Weights of a small mixture-of-experts language model, trained from scratch on English Wikipedia.
Size: 14 layers, width 320, vocabulary 32000, 119M parameters.
Experts: 176 SwiGLU neurons an expert, 1 pick a token, a softmax router.
Training: a variant of SOAP for the experts, 392M tokens, 5974 steps.
Below are experts of layer 2 (counted from 0) of a mixture-of-experts language model. Rows are named router (the router's row for the expert), gate (a neuron's input weights, with its number), up (a neuron's input weights, with its number), down (a neuron's output weights, with its number) and show model dimensions 0-79. Each number is 50 + 15 x the weight over its row's rms, rounded and kept within 0 to 99.
Before each expert's rows: "mostly gets" lists some tokens that are sent to it at least half of the time. This comes from a sample of Wikipedia text that the model never trained on.

# expert 11
mostly gets: " captured", " Ober", " Neu", ").", " Jeremy", " Para"
router:53 73 72 49 47 26 67 49 62 69 45 58 29 72 82 72 28 35 54 46 57 68 28 54 58 26 63 28 26 22 37 79 40 67 29 67 53 71 38 71 62 55 51 46 69 44 28 64 21 37 48 62 71 61 37 70 34 65 70 45 63 32 66 67 64 73 69 65 74 51 56 69 52 29 67 54 49 63 64 41
gate0:53 56 37 59 44 58 08 47 24 62 93 60 44 58 48 48 68 38 75 52 28 44 27 51 22 44 54 36 33 57 47 48 43 32 42 39 30 51 76 62 56 58 74 16 50 60 39 37 25 27 50 25 42 68 43 29 74 54 25 42 32 55 66 55 46 64 18 34 57 58 29 71 24 56 45 30 48 21 61 45
up0:35 57 40 40 41 65 56 61 55 43 48 29 45 41 57 54 41 64 64 49 62 64 43 84 53 40 34 56 51 70 71 62 52 65 50 22 57 37 32 67 43 37 56 75 68 38 64 37 33 67 53 37 47 77 45 55 56 21 41 67 34 56 49 64 37 52 63 40 63 51 72 54 45 55 47 62 45 56 26 14
down0:41 44 47 52 49 45 85 51 07 29 65 13 48 52 49 44 56 29 58 51 41 53 30 69 40 38 49 68 58 28 50 39 56 33 64 78 56 66 45 50 45 63 50 61 63 47 48 48 52 41 48 44 50 58 48 71 83 34 45 34 46 65 55 42 66 40 51 61 80 51 60 29 57 61 49 63 66 35 36 75
gate1:73 42 51 89 70 23 63 53 66 46 62 25 38 52 66 61 80 54 63 44 58 64 35 30 52 76 47 28 35 44 67 42 48 52 26 53 37 25 47 50 38 38 48 55 45 42 46 44 54 33 65 67 55 55 59 57 31 52 59 49 59 36 17 43 56 59 30 63 65 34 49 36 64 59 60 32 51 77 36 50
up1:63 55 56 62 45 45 60 19 53 38 55 78 37 54 45 45 48 68 51 74 57 31 49 54 36 02 63 63 41 65 28 47 52 40 25 57 36 36 43 39 30 37 41 55 33 24 49 83 26 46 32 33 24 65 43 49 27 42 56 50 32 44 37 34 61 53 44 39 39 54 60 28 58 35 54 25 48 43 67 45
down1:45 39 50 36 45 34 29 58 80 43 54 44 60 52 51 42 59 56 48 48 50 40 57 63 35 63 48 77 54 39 41 74 52 78 56 62 52 41 32 34 70 46 36 30 58 74 41 64 36 45 32 69 56 49 42 42 37 65 60 39 57 18 37 40 49 48 54 57 29 77 38 58 43 42 29 50 62 51 46 61
gate2:54 47 87 60 72 78 53 68 39 38 50 46 47 38 41 07 46 52 34 55 76 50 53 46 44 55 44 25 42 43 56 57 53 59 55 60 39 42 58 37 33 48 46 89 54 48 59 63 50 53 49 40 56 61 53 44 40 49 87 61 66 44 41 62 32 61 51 25 35 69 74 45 32 80 67 79 65 58 50 63
up2:81 62 42 31 44 63 46 53 54 43 59 51 60 77 24 77 64 44 49 53 62 29 61 39 42 44 43 47 58 53 29 48 41 49 75 68 23 57 30 47 51 56 36 55 50 50 31 49 33 33 64 81 44 29 41 62 54 64 49 38 49 47 58 71 31 49 53 50 45 44 62 61 26 46 49 11 49 54 47 39
down2:37 41 42 34 37 27 60 58 61 54 48 66 74 55 27 73 37 64 71 76 50 50 62 51 53 40 46 70 43 54 36 50 39 25 69 30 70 47 21 35 25 86 44 53 73 44 63 45 48 22 56 82 47 58 53 50 80 48 37 33 34 39 62 56 81 43 46 74 43 76 50 51 50 46 58 69 39 49 35 46
gate3:49 80 75 66 62 47 24 62 56 52 27 19 45 47 55 55 40 58 08 43 47 44 32 68 52 25 47 37 51 35 46 19 46 50 54 64 43 32 82 63 49 37 48 43 46 56 29 44 53 55 38 34 35 54 45 45 51 61 57 49 45 49 44 42 61 58 47 68 59 39 66 50 45 53 43 69 49 54 67 31
up3:62 74 46 37 71 55 70 52 25 58 43 29 53 45 50 21 61 66 39 45 62 46 52 58 51 45 99 50 61 64 38 53 77 50 39 54 38 23 39 64 50 58 39 63 64 45 49 70 41 25 60 68 67 34 57 64 52 59 38 58 38 41 51 56 48 43 34 65 62 26 62 42 61 35 39 39 38 29 37 48
down3:52 48 35 76 60 66 33 23 52 53 64 21 50 44 62 33 19 46 47 39 62 57 41 63 41 61 53 59 53 27 63 53 56 51 77 70 35 53 63 53 65 43 40 51 38 46 63 35 22 49 40 56 43 47 65 55 50 58 58 69 41 80 46 49 69 53 33 66 58 49 58 63 13 55 48 50 62 38 29 43
gate4:33 29 50 33 26 55 61 50 46 51 53 74 36 63 58 70 68 58 63 81 47 52 38 71 35 49 71 71 49 25 34 52 60 35 51 64 66 68 71 70 47 51 52 45 40 17 56 37 24 49 66 43 79 31 61 55 42 92 39 53 43 28 55 56 49 54 55 57 52 46 52 51 46 49 59 30 81 55 41 67
up4:56 61 69 40 37 63 53 45 50 62 63 38 30 37 41 38 45 60 56 76 62 58 38 39 13 63 42 48 45 73 48 82 43 60 42 31 44 33 64 63 67 52 29 68 37 43 48 64 42 63 43 45 60 33 55 58 58 60 56 62 36 70 64 58 46 64 58 57 52 40 38 50 46 57 64 13 58 70 83 37
down4:23 49 31 46 40 38 51 61 46 55 35 37 50 58 53 52 47 51 54 70 37 46 54 39 41 56 52 67 50 41 30 51 68 68 50 42 41 55 47 44 56 63 25 48 45 36 52 24 60 65 80 59 88 47 55 51 41 45 72 63 55 69 85 27 42 63 64 47 32 49 59 56 34 51 49 60 25 50 35 29
gate5:56 84 49 12 19 57 62 31 48 40 64 61 46 53 51 62 78 45 36 67 83 49 41 43 39 51 51 52 33 51 69 62 53 64 46 46 40 56 55 46 53 34 66 39 61 50 25 55 51 54 57 45 32 33 46 34 81 30 57 78 57 71 44 52 35 69 37 50 44 50 56 80 28 45 40 51 53 36 87 66
up5:29 57 45 52 53 37 57 49 51 46 29 51 88 40 37 55 28 47 32 78 87 42 59 43 41 52 70 61 31 54 36 84 86 64 50 16 55 66 61 53 47 70 58 55 71 66 41 83 49 57 31 74 69 37 24 60 59 91 76 71 23 54 76 53 35 71 35 68 27 26 37 46 38 24 52 51 52 68 53 66
down5:28 44 56 62 49 41 41 59 39 38 58 51 68 25 50 64 49 42 62 44 63 55 57 39 44 27 81 69 38 20 44 82 38 60 65 38 24 59 67 24 76 67 34 62 40 56 55 45 49 68 71 58 42 58 55 63 69 27 31 66 40 43 34 42 67 48 55 59 55 42 56 54 53 46 60 54 53 35 57 67
gate6:53 11 40 76 28 40 84 61 29 39 42 89 71 47 69 43 68 79 33 31 65 48 63 38 12 51 88 35 51 34 45 57 57 50 70 34 30 44 59 71 49 58 50 22 63 61 52 64 50 62 22 37 65 90 80 54 49 43 45 40 43 35 44 39 54 44 35 53 27 35 63 41 39 53 54 63 21 53 41 39
up6:67 48 49 38 36 32 23 45 42 52 60 66 18 42 68 72 37 89 29 62 31 62 31 60 56 65 65 38 71 31 59 58 73 60 43 41 31 63 50 45 56 59 41 47 52 28 25 40 63 66 26 12 61 58 55 53 53 45 17 59 25 32 65 42 28 25 45 49 51 68 64 19 64 49 48 39 50 47 21 54
down6:12 70 57 32 86 53 46 53 45 20 47 32 65 57 57 42 57 60 58 43 33 60 20 56 32 86 73 73 43 41 53 31 64 48 47 55 62 65 57 56 47 48 37 61 76 69 54 21 57 34 61 32 53 46 47 44 41 47 38 52 34 57 42 56 53 52 23 17 67 77 45 58 46 67 58 32 37 69 57 68
gate7:31 63 50 62 41 68 72 59 87 72 58 68 62 46 55 49 89 48 39 49 61 67 36 67 68 34 35 55 41 70 46 59 56 49 39 73 90 62 45 94 70 52 61 58 23 48 41 54 41 42 22 37 73 64 67 27 42 83 49 40 53 40 54 62 43 85 51 57 70 36 46 59 30 44 59 54 48 49 55 58
up7:68 31 64 59 44 44 55 46 77 68 58 57 44 41 34 69 51 42 49 28 41 27 34 62 57 29 42 68 61 52 38 39 37 39 80 47 66 66 46 60 50 61 62 60 43 44 67 60 52 56 63 60 29 47 37 45 46 54 50 77 40 29 60 71 44 41 27 46 28 33 29 38 42 56 99 50 64 71 43 59
down7:29 54 26 84 24 79 45 53 37 55 72 80 71 61 49 33 26 26 65 34 50 38 46 52 61 28 34 47 95 62 86 46 74 63 48 58 71 45 61 18 37 47 48 51 52 43 70 81 50 60 36 71 55 69 23 48 60 86 38 30 79 34 76 24 59 46 65 55 54 43 34 46 48 67 53 61 45 56 22 36
gate8:34 57 66 50 46 49 19 59 45 37 47 63 68 54 64 53 28 30 51 65 54 46 41 51 44 73 43 47 45 32 90 35 38 41 43 91 63 40 62 73 23 58 47 45 06 52 54 73 49 66 43 54 32 79 53 61 42 38 74 58 43 40 49 36 83 52 48 59 44 42 64 43 61 35 69 57 33 72 45 42
up8:52 36 51 47 59 44 41 39 58 23 34 63 50 34 44 65 68 60 43 24 61 58 59 44 47 68 51 30 47 64 53 41 31 57 32 73 21 68 54 16 60 46 39 67 49 61 22 56 46 32 67 65 35 47 64 48 37 68 45 34 40 50 32 47 75 63 40 27 45 66 19 54 46 60 56 78 52 67 70 65
down8:39 41 65 57 35 69 32 46 43 54 42 35 50 54 67 44 58 59 28 45 71 76 44 43 30 39 59 54 36 44 77 74 32 67 33 64 48 37 63 48 14 52 22 23 65 78 60 09 41 67 63 37 63 16 17 61 42 35 56 56 69 61 70 57 32 55 38 46 52 56 56 44 12 51 45 62 33 71 35 77
gate9:81 46 47 57 61 61 52 46 64 51 75 44 38 31 29 34 60 50 77 38 31 58 67 47 31 47 44 28 27 36 44 69 47 34 45 55 61 68 66 49 60 51 68 48 34 44 31 59 56 53 50 74 73 57 53 51 44 59 64 27 73 44 11 41 34 45 59 38 56 19 40 54 61 69 51 26 54 62 45 70
up9:42 46 34 36 27 55 39 30 41 23 54 40 27 62 46 71 49 73 39 53 67 57 46 43 73 45 40 27 35 18 71 47 85 61 65 61 63 58 47 62 38 44 47 71 37 50 37 36 49 83 41 48 44 94 41 35 17 61 60 41 42 50 57 35 62 41 48 81 47 49 75 52 55 51 39 32 66 57 60 66
down9:34 44 59 47 61 37 42 62 37 41 72 41 44 27 66 58 55 44 29 61 59 62 28 58 38 50 31 68 52 30 63 44 35 96 88 33 36 20 36 58 23 47 59 63 59 55 37 56 65 47 46 70 45 43 41 55 75 82 85 24 37 51 63 64 69 42 50 44 58 63 36 51 46 82 65 69 58 70 32 83
gate10:56 29 48 65 45 40 40 44 30 43 53 30 43 57 82 52 19 25 38 46 60 81 39 47 64 70 35 11 15 44 35 67 52 70 62 70 24 50 69 53 39 42 62 48 44 20 42 67 38 40 44 52 76 26 42 33 46 46 40 68 56 36 51 97 43 33 37 39 41 51 44 43 36 38 50 47 39 41 75 23
up10:30 47 19 55 19 75 54 63 47 59 64 36 62 70 82 42 45 48 58 31 55 49 48 60 72 57 64 15 50 64 37 44 48 60 12 51 27 49 33 55 49 62 69 54 59 66 60 84 32 46 38 34 47 42 67 52 46 55 41 86 58 45 77 44 33 47 07 56 32 23 43 57 48 57 40 91 35 46 46 38
down10:75 57 52 51 54 43 51 52 39 62 68 44 40 42 55 37 32 74 66 65 43 38 59 45 64 12 56 42 45 56 34 37 39 25 72 57 23 33 17 61 48 56 46 42 40 36 35 70 47 29 65 50 51 43 19 58 54 59 33 69 37 58 44 58 62 75 51 68 63 35 53 70 36 44 30 47 38 56 55 63
gate11:47 54 43 40 53 72 46 64 58 48 45 47 50 62 25 36 53 54 45 47 45 43 52 35 53 63 44 52 32 52 49 60 16 64 72 54 41 47 61 49 47 48 57 32 50 43 52 58 57 68 38 79 94 41 64 41 34 65 52 37 36 39 32 63 56 67 79 79 61 76 38 60 61 26 70 69 57 32 16 74
up11:40 53 38 54 46 51 61 55 77 40 44 59 74 31 74 68 44 65 47 40 34 60 41 27 25 42 52 78 58 59 26 29 70 33 44 73 61 73 49 50 41 48 40 48 55 54 49 42 42 42 52 20 18 61 40 49 57 37 45 36 51 60 58 52 63 38 55 34 38 43 61 66 58 66 54 28 50 65 76 41
down11:49 24 62 48 65 63 45 24 53 64 56 61 60 56 60 54 48 56 48 48 81 40 36 59 49 65 25 46 34 50 57 28 56 51 55 55 64 76 52 75 41 55 45 23 51 62 49 65 22 56 43 42 54 42 46 51 46 70 45 58 71 24 61 58 41 50 67 75 45 42 36 55 64 56 55 52 36 57 42 46
gate12:25 30 55 63 45 52 55 21 58 73 48 28 48 79 44 59 21 36 33 74 60 68 25 19 40 66 52 22 61 50 53 55 47 54 36 55 49 55 63 52 50 50 79 30 21 52 66 18 24 13 47 38 45 46 57 49 30 77 37 54 55 39 42 53 80 57 25 77 60 49 47 36 66 41 40 73 47 51 45 46
up12:36 42 64 50 66 32 23 43 41 27 34 40 56 54 52 34 36 75 32 72 60 56 52 41 52 69 73 44 79 63 52 62 77 60 52 66 38 57 38 44 44 45 69 44 39 45 44 29 53 25 39 72 42 70 45 40 30 78 60 56 32 58 39 54 75 46 42 65 54 38 32 24 33 56 29 62 64 32 53 46
down12:30 23 49 54 53 55 48 18 54 65 56 47 39 42 61 66 59 55 38 68 42 37 42 61 47 25 23 78 57 49 52 41 66 29 52 46 32 38 32 62 53 47 35 49 58 46 36 62 11 55 56 35 63 45 53 47 51 32 52 51 55 71 56 59 58 56 44 49 68 53 65 48 47 70 54 68 26 71 36 37
gate13:31 47 45 61 54 37 60 67 62 65 47 41 57 61 55 54 50 53 42 67 74 57 49 60 63 55 56 66 66 43 44 61 52 49 28 39 65 51 40 42 57 53 56 42 35 51 36 62 33 42 66 44 55 53 20 65 38 56 45 37 43 46 76 68 58 53 33 67 38 38 47 35 73 28 54 66 61 36 47 49
up13:48 43 54 49 47 64 50 27 66 17 42 56 52 27 30 56 53 48 51 63 40 54 67 24 67 47 36 72 33 39 38 48 27 47 75 40 32 45 74 57 55 47 35 61 67 59 41 53 66 91 40 60 28 22 55 13 31 51 58 81 62 56 52 65 57 42 49 28 15 50 35 31 58 59 84 19 68 71 64 14
down13:55 60 35 47 71 48 31 44 36 64 38 62 62 32 34 48 48 70 21 60 52 55 61 44 62 55 48 52 48 44 53 51 56 66 55 52 31 41 82 44 65 30 69 70 62 46 48 82 52 35 17 52 41 80 46 62 61 60 69 33 51 08 48 55 47 42 41 50 52 50 56 49 62 49 44 71 64 41 74 48
gate14:67 50 49 48 45 44 40 61 40 54 54 58 18 44 90 37 51 55 25 47 29 41 38 41 31 27 50 52 67 34 42 41 56 62 66 23 51 37 49 67 59 54 34 42 89 68 46 65 46 22 61 59 37 50 76 44 36 61 53 38 30 47 34 45 40 49 56 59 55 56 43 56 44 59 16 63 50 41 66 53
up14:68 31 57 72 46 48 55 55 62 33 29 68 40 54 42 45 18 65 40 38 52 44 69 45 57 57 51 30 67 55 81 39 40 46 31 60 83 24 63 27 38 57 57 48 50 47 64 43 57 42 43 52 21 60 26 69 54 44 60 61 72 48 52 39 52 38 61 66 43 41 32 56 54 76 66 44 49 27 62 22
down14:71 76 44 17 65 47 40 32 74 44 61 28 48 51 65 64 57 08 23 60 51 51 45 70 54 50 35 56 37 25 51 47 40 44 56 63 46 55 53 53 71 34 38 33 47 49 40 54 63 49 40 42 49 54 73 53 58 19 59 42 54 59 37 53 42 45 55 44 38 55 49 45 58 17 47 44 28 29 51 53
gate15:49 53 59 49 53 79 62 41 59 80 71 62 38 68 73 47 44 70 27 51 82 72 80 52 39 25 57 49 60 46 37 48 55 49 54 60 55 50 37 71 73 59 32 65 55 59 49 26 27 36 70 66 42 34 40 68 20 52 47 55 49 71 60 57 39 42 59 64 65 41 72 72 76 49 28 55 40 54 57 50
up15:26 30 55 42 45 38 45 69 38 44 34 31 71 32 11 66 46 49 28 42 47 46 52 58 40 52 54 70 42 33 40 57 55 54 40 47 53 80 51 57 67 43 40 30 52 58 46 80 78 62 52 66 69 51 58 42 66 88 48 87 49 36 44 58 48 46 67 44 46 45 63 62 42 52 88 49 42 79 34 39
down15:28 63 52 46 41 58 57 36 63 51 63 56 50 49 54 47 64 35 71 34 37 46 51 48 45 22 24 60 48 63 50 55 39 53 84 44 57 60 49 40 67 45 26 52 40 28 57 41 48 47 34 54 70 78 59 20 72 45 48 71 48 49 42 79 42 51 45 40 56 24 52 50 82 44 77 44 49 68 33 49
gate16:62 18 45 45 25 53 55 57 49 25 48 35 45 49 73 42 59 43 57 58 26 83 30 31 44 48 70 47 30 36 55 26 48 55 54 61 47 40 56 52 41 59 49 44 36 40 39 47 52 40 41 71 16 66 48 38 70 85 41 58 47 49 62 48 61 46 83 48 54 46 48 56 35 49 60 45 64 05 50 55
up16:54 36 50 71 47 44 42 74 32 41 67 53 54 40 46 60 48 71 46 74 44 32 53 64 19 58 20 42 54 36 45 51 32 56 43 53 50 32 39 59 39 46 34 42 54 43 43 46 61 53 61 72 13 47 47 44 51 38 46 16 47 25 58 60 53 32 66 66 47 53 46 52 49 37 52 50 46 23 58 49
down16:56 60 46 26 53 40 47 56 69 55 35 27 37 61 82 59 41 50 75 68 40 38 18 52 67 42 48 34 42 46 28 42 49 31 45 58 84 67 84 88 38 58 26 69 68 38 78 44 41 41 39 50 52 25 49 51 73 54 45 48 63 40 68 54 68 35 36 39 60 53 54 29 61 76 56 53 61 32 48 57
gate17:33 68 46 54 45 66 56 55 43 27 62 57 65 48 40 65 39 57 52 41 59 40 76 56 60 41 37 43 60 30 53 47 28 61 58 54 57 25 48 26 46 42 61 65 32 31 37 73 46 55 28 63 55 51 58 47 56 36 40 59 51 51 64 46 87 74 63 45 34 66 52 63 48 87 71 55 54 41 41 48
up17:46 70 36 30 46 61 37 64 44 48 69 50 49 34 41 28 39 33 32 33 62 45 40 31 77 15 59 49 54 51 64 65 41 61 51 37 53 36 53 42 66 57 68 39 39 48 29 35 67 54 75 57 48 61 58 55 66 84 25 30 50 60 47 45 52 48 56 52 55 43 52 24 31 41 42 40 57 45 24 41
down17:50 29 42 66 54 73 75 35 31 27 91 56 42 71 42 65 56 26 37 40 42 47 43 52 52 73 37 70 19 45 56 92 40 50 60 53 65 59 45 72 33 53 65 48 49 42 35 57 50 67 44 54 51 57 59 57 51 39 67 39 73 57 44 50 36 62 49 64 71 51 60 68 44 41 70 71 42 32 31 57
gate18:35 58 46 63 70 39 37 59 32 55 56 48 49 40 69 75 46 32 36 55 10 44 53 65 59 59 48 43 33 55 49 57 20 48 50 69 49 52 49 60 26 50 42 63 64 60 34 56 53 45 36 29 35 39 26 33 37 45 67 56 56 39 62 38 56 69 59 58 65 79 60 36 24 50 68 77 49 88 63 39
up18:71 49 48 41 54 43 48 70 65 47 36 27 69 43 57 59 65 54 52 48 45 32 47 27 65 44 99 53 51 56 59 42 68 55 57 32 63 67 64 71 58 62 48 51 48 48 67 57 60 41 41 43 68 49 54 61 40 38 54 42 53 56 51 42 29 49 55 57 30 69 45 46 28 49 44 69 63 70 40 52
down18:44 66 48 34 64 19 31 41 56 49 50 57 52 51 43 61 41 22 56 06 28 72 45 38 58 69 57 31 54 39 64 50 29 54 33 27 45 64 64 57 98 50 49 51 71 35 63 52 28 40 71 66 47 59 57 50 57 32 71 34 33 63 49 35 53 74 33 33 56 47 47 55 60 34 62 34 33 74 33 20
gate19:19 56 42 49 50 50 48 74 57 43 45 35 00 66 55 59 49 37 46 70 52 73 29 62 49 44 67 45 67 21 72 31 72 21 47 47 39 58 27 59 51 76 50 74 74 53 38 69 68 46 28 63 76 34 36 84 57 40 51 25 54 60 36 48 43 67 64 81 42 39 36 67 40 67 40 48 33 39 50 72
up19:46 55 37 25 19 51 35 41 27 45 35 28 41 82 64 54 12 38 74 50 56 31 39 38 53 36 37 57 64 16 55 61 62 47 54 52 53 45 44 76 64 52 43 48 52 61 26 43 54 34 45 34 65 56 44 71 40 60 36 26 76 29 51 49 47 64 42 27 35 47 47 73 62 51 54 36 27 61 50 60
down19:29 66 37 45 50 77 60 69 65 52 47 48 41 36 60 42 52 39 43 57 75 55 52 75 39 67 43 57 60 40 68 48 57 64 37 63 28 73 54 49 25 27 28 34 42 33 59 67 55 13 57 34 43 31 48 65 55 48 22 55 54 55 48 50 49 66 69 11 54 64 45 32 37 43 20 41 38 32 45 50
gate20:66 57 35 47 49 57 85 54 63 63 32 19 59 70 49 43 39 59 40 41 28 37 50 56 72 17 60 28 53 42 32 54 62 67 46 65 41 45 61 55 47 23 67 42 45 31 49 72 48 26 43 56 47 70 45 48 46 62 25 44 83 42 54 32 46 45 49 63 66 44 29 33 56 57 50 51 48 37 58 62
up20:41 41 36 51 55 48 52 60 48 62 43 59 54 53 30 47 13 44 60 66 59 40 45 68 45 66 61 72 53 37 85 60 44 49 72 37 45 59 39 69 60 44 59 50 53 40 48 28 41 52 49 47 61 48 34 43 42 36 56 62 63 54 51 35 43 34 66 45 57 51 49 71 27 40 19 40 49 72 54 47
down20:71 46 65 26 40 30 51 29 56 20 45 82 22 47 70 64 61 66 38 78 46 74 51 32 49 52 63 70 56 54 54 57 56 67 23 35 75 58 72 31 40 57 49 41 51 65 27 41 44 32 53 29 53 79 84 48 51 41 50 31 39 65 43 70 48 58 51 12 65 67 56 61 74 65 77 28 57 54 55 56
gate21:60 41 40 56 25 39 44 39 60 78 48 66 38 55 42 57 24 40 34 43 44 68 50 51 71 22 70 37 24 49 81 25 58 59 42 48 45 31 67 49 53 72 99 57 49 50 68 85 26 48 43 52 37 35 50 34 41 43 49 74 37 40 40 49 40 42 62 47 79 42 51 47 36 61 51 43 62 45 77 59
up21:85 72 44 10 31 28 47 45 42 30 32 33 68 59 66 52 51 56 45 40 71 49 29 47 58 34 46 55 73 38 47 72 49 52 62 41 47 55 70 49 53 62 72 55 36 37 51 52 43 63 70 48 10 58 68 53 62 47 51 45 41 45 24 74 50 41 57 47 61 25 66 31 52 43 93 63 42 09 61 49
down21:53 78 56 52 41 32 22 64 30 51 52 50 48 31 21 46 64 21 66 77 53 73 34 48 44 40 42 47 53 22 59 66 38 55 52 41 44 59 64 64 31 57 45 56 46 48 35 69 49 59 45 45 27 65 53 54 76 48 32 42 45 63 62 86 48 51 51 75 46 33 56 49 29 35 55 79 40 23 50 41
gate22:57 46 41 37 43 64 61 55 42 44 44 46 68 51 60 48 50 45 22 41 44 79 53 50 54 49 73 38 53 65 58 53 46 56 72 71 19 66 59 12 61 53 45 53 37 49 27 78 50 52 42 45 40 70 34 61 26 47 38 57 43 36 86 60 51 66 46 58 56 48 61 57 42 40 61 51 36 53 49 28
up22:74 47 62 43 35 44 57 20 36 49 50 52 64 55 63 21 23 55 74 83 39 25 64 56 59 67 57 51 55 43 91 46 55 28 64 40 46 57 32 32 60 44 59 51 27 40 61 68 80 50 44 73 68 50 51 60 20 43 51 58 58 51 74 68 46 46 73 50 68 52 56 65 50 63 55 32 69 23 35 41
down22:50 61 44 56 40 47 43 46 65 56 63 21 49 76 52 52 76 36 47 47 64 49 45 83 46 76 47 86 55 49 68 62 43 47 34 29 41 30 63 65 29 49 42 52 35 49 73 39 58 62 32 51 39 55 47 52 22 55 45 33 64 49 33 52 49 49 30 48 53 65 48 38 63 47 53 24 27 59 32 62
gate23:41 40 31 85 41 42 35 54 33 67 48 55 62 36 82 60 40 31 49 53 49 54 31 31 48 47 67 45 41 45 59 64 42 80 72 38 40 41 25 52 29 60 49 59 22 33 14 59 48 53 51 22 84 64 59 68 72 31 38 05 52 39 40 43 47 39 61 46 80 78 64 44 35 54 67 43 20 40 61 39
up23:58 45 75 40 36 62 67 42 75 47 43 51 59 60 58 53 61 57 54 51 52 56 87 54 91 56 45 65 56 67 65 60 55 32 11 71 51 53 72 40 29 40 50 60 63 59 64 37 62 31 66 64 17 38 41 40 32 67 30 45 44 54 84 67 43 49 53 62 28 44 40 44 29 46 48 28 85 61 72 56
down23:27 62 65 71 52 25 72 78 65 45 37 63 20 69 62 43 36 65 56 56 36 62 52 66 49 59 62 33 46 69 43 78 73 53 28 19 69 36 16 32 61 36 66 30 66 65 49 49 45 38 34 36 63 50 56 21 54 35 61 60 65 30 34 53 38 45 35 46 63 57 56 79 39 46 58 44 56 31 70 66
gate24:39 54 66 47 53 55 49 35 62 32 61 52 53 59 50 60 18 54 58 51 29 44 29 48 43 59 37 51 40 68 75 53 69 49 68 63 55 69 30 61 61 48 29 71 46 43 37 64 36 68 61 60 69 45 27 45 35 58 30 33 63 45 66 63 34 71 50 62 22 30 61 55 68 45 56 87 44 67 54 52
up24:44 52 67 76 31 36 78 24 19 61 33 60 26 60 60 34 58 48 27 85 56 58 59 73 70 64 82 53 73 39 51 48 65 64 84 47 56 52 63 53 35 45 50 51 38 66 34 36 70 23 32 45 58 50 49 23 46 46 46 73 79 54 52 64 50 57 62 47 52 74 31 37 34 42 44 59 58 68 34 44
down24:35 36 52 35 63 67 57 68 50 47 47 46 57 47 37 74 38 41 52 53 46 49 56 45 39 59 45 42 54 70 44 40 63 56 73 64 63 45 61 22 46 68 39 27 26 40 71 67 37 30 45 54 81 21 59 80 71 40 49 54 25 83 32 73 58 39 69 33 58 59 43 48 66 50 44 42 39 27 62 39
gate25:43 40 76 57 47 63 46 62 62 67 69 58 38 49 61 31 52 49 58 56 66 61 69 70 83 54 36 48 45 60 35 42 56 44 55 42 41 60 66 47 82 84 50 54 34 64 67 78 33 54 64 46 41 62 73 39 53 62 49 62 38 49 44 79 84 43 43 52 46 36 51 54 52 42 57 45 66 42 59 31
up25:53 79 67 44 39 63 63 26 47 26 62 59 57 65 78 54 47 53 55 35 31 26 59 35 55 46 40 45 25 42 47 51 36 44 30 53 69 34 57 21 27 40 56 46 50 35 47 41 59 69 62 68 54 53 57 48 51 59 42 77 46 45 56 49 58 38 37 59 57 76 33 57 50 62 15 42 08 66 46 39
down25:57 49 38 50 28 09 47 50 53 51 55 53 52 80 72 54 13 39 63 33 56 42 27 73 61 75 33 43 52 55 49 53 44 42 69 31 38 63 37 66 66 64 48 59 71 56 36 68 47 36 33 20 54 59 41 41 63 39 66 24 53 62 49 47 28 32 46 48 33 18 41 45 33 55 47 28 80 36 54 54
gate26:51 67 54 46 72 33 25 62 77 49 61 60 27 42 71 36 59 69 77 62 34 45 45 33 48 70 73 40 42 53 57 39 57 62 61 35 41 53 41 43 33 80 26 65 54 68 35 42 20 56 59 45 48 46 27 75 45 48 38 41 27 26 53 12 62 68 63 37 52 34 53 44 64 60 36 41 55 57 54 67
up26:30 57 49 51 47 41 55 33 23 26 36 58 42 40 29 58 42 31 47 37 65 28 60 36 55 45 71 36 66 35 67 78 57 68 62 47 39 61 52 18 68 57 63 61 61 43 14 55 34 23 52 41 38 45 34 65 34 38 55 40 59 37 47 45 30 56 42 51 54 60 63 47 74 41 54 42 66 43 30 62
down26:63 39 51 72 59 27 67 31 66 47 45 37 27 68 78 69 49 35 51 56 60 43 46 48 31 58 29 64 62 57 55 76 24 71 41 59 18 28 36 42 66 49 62 32 56 60 33 82 43 48 68 55 77 46 25 43 29 46 46 38 50 56 57 41 72 32 33 20 63 55 23 65 39 34 43 54 58 64 48 47
gate27:44 19 46 33 51 40 58 43 62 34 52 49 63 56 55 62 18 66 54 39 45 26 42 69 47 89 35 30 39 58 68 70 49 52 28 74 50 39 60 54 64 42 43 57 27 49 40 49 50 48 50 28 67 57 34 47 68 33 75 56 43 45 51 40 69 54 56 71 62 51 41 80 58 63 85 72 42 38 65 64
up27:29 38 34 42 13 44 54 14 39 68 48 42 40 53 42 32 39 36 27 37 52 35 55 29 44 53 77 26 43 39 42 57 61 34 50 65 32 49 12 42 55 49 46 43 35 60 71 44 49 58 64 79 52 46 78 62 26 43 70 40 72 54 62 52 55 37 16 58 37 37 44 53 39 48 42 40 39 46 34 31
down27:38 55 58 60 49 57 63 60 76 44 58 79 63 70 81 40 44 47 48 39 55 40 57 32 48 42 27 62 50 55 63 52 11 65 62 64 39 39 25 59 42 63 49 26 48 64 44 30 59 56 56 48 44 59 53 43 66 54 46 76 73 52 67 43 35 69 48 41 52 49 55 59 46 58 33 27 52 47 39 50
gate28:64 38 55 62 69 35 54 39 22 36 42 45 62 47 33 68 40 47 55 46 41 30 35 32 54 53 47 39 32 30 78 09 68 66 27 58 46 45 47 60 87 78 56 54 63 71 59 56 30 77 79 59 67 64 50 68 43 73 80 51 58 47 58 70 57 87 47 38 42 42 41 53 45 37 54 59 39 43 59 46
up28:54 43 87 65 52 34 54 36 61 46 52 61 65 70 31 49 35 40 47 53 49 37 50 41 47 70 19 52 56 66 66 16 48 49 30 36 59 46 40 49 66 57 54 47 21 61 59 56 57 66 54 70 79 68 34 39 37 70 35 61 70 35 55 67 55 85 41 57 38 56 23 40 46 39 39 57 48 35 39 41
down28:41 38 64 41 33 37 50 42 42 49 42 52 53 57 56 51 67 68 48 60 37 37 54 75 41 66 58 59 29 50 14 31 18 41 27 80 58 45 31 47 70 57 71 49 56 18 42 26 66 52 30 61 79 49 40 34 40 56 39 33 72 70 39 28 62 49 47 76 50 80 57 73 30 36 77 40 48 59 87 62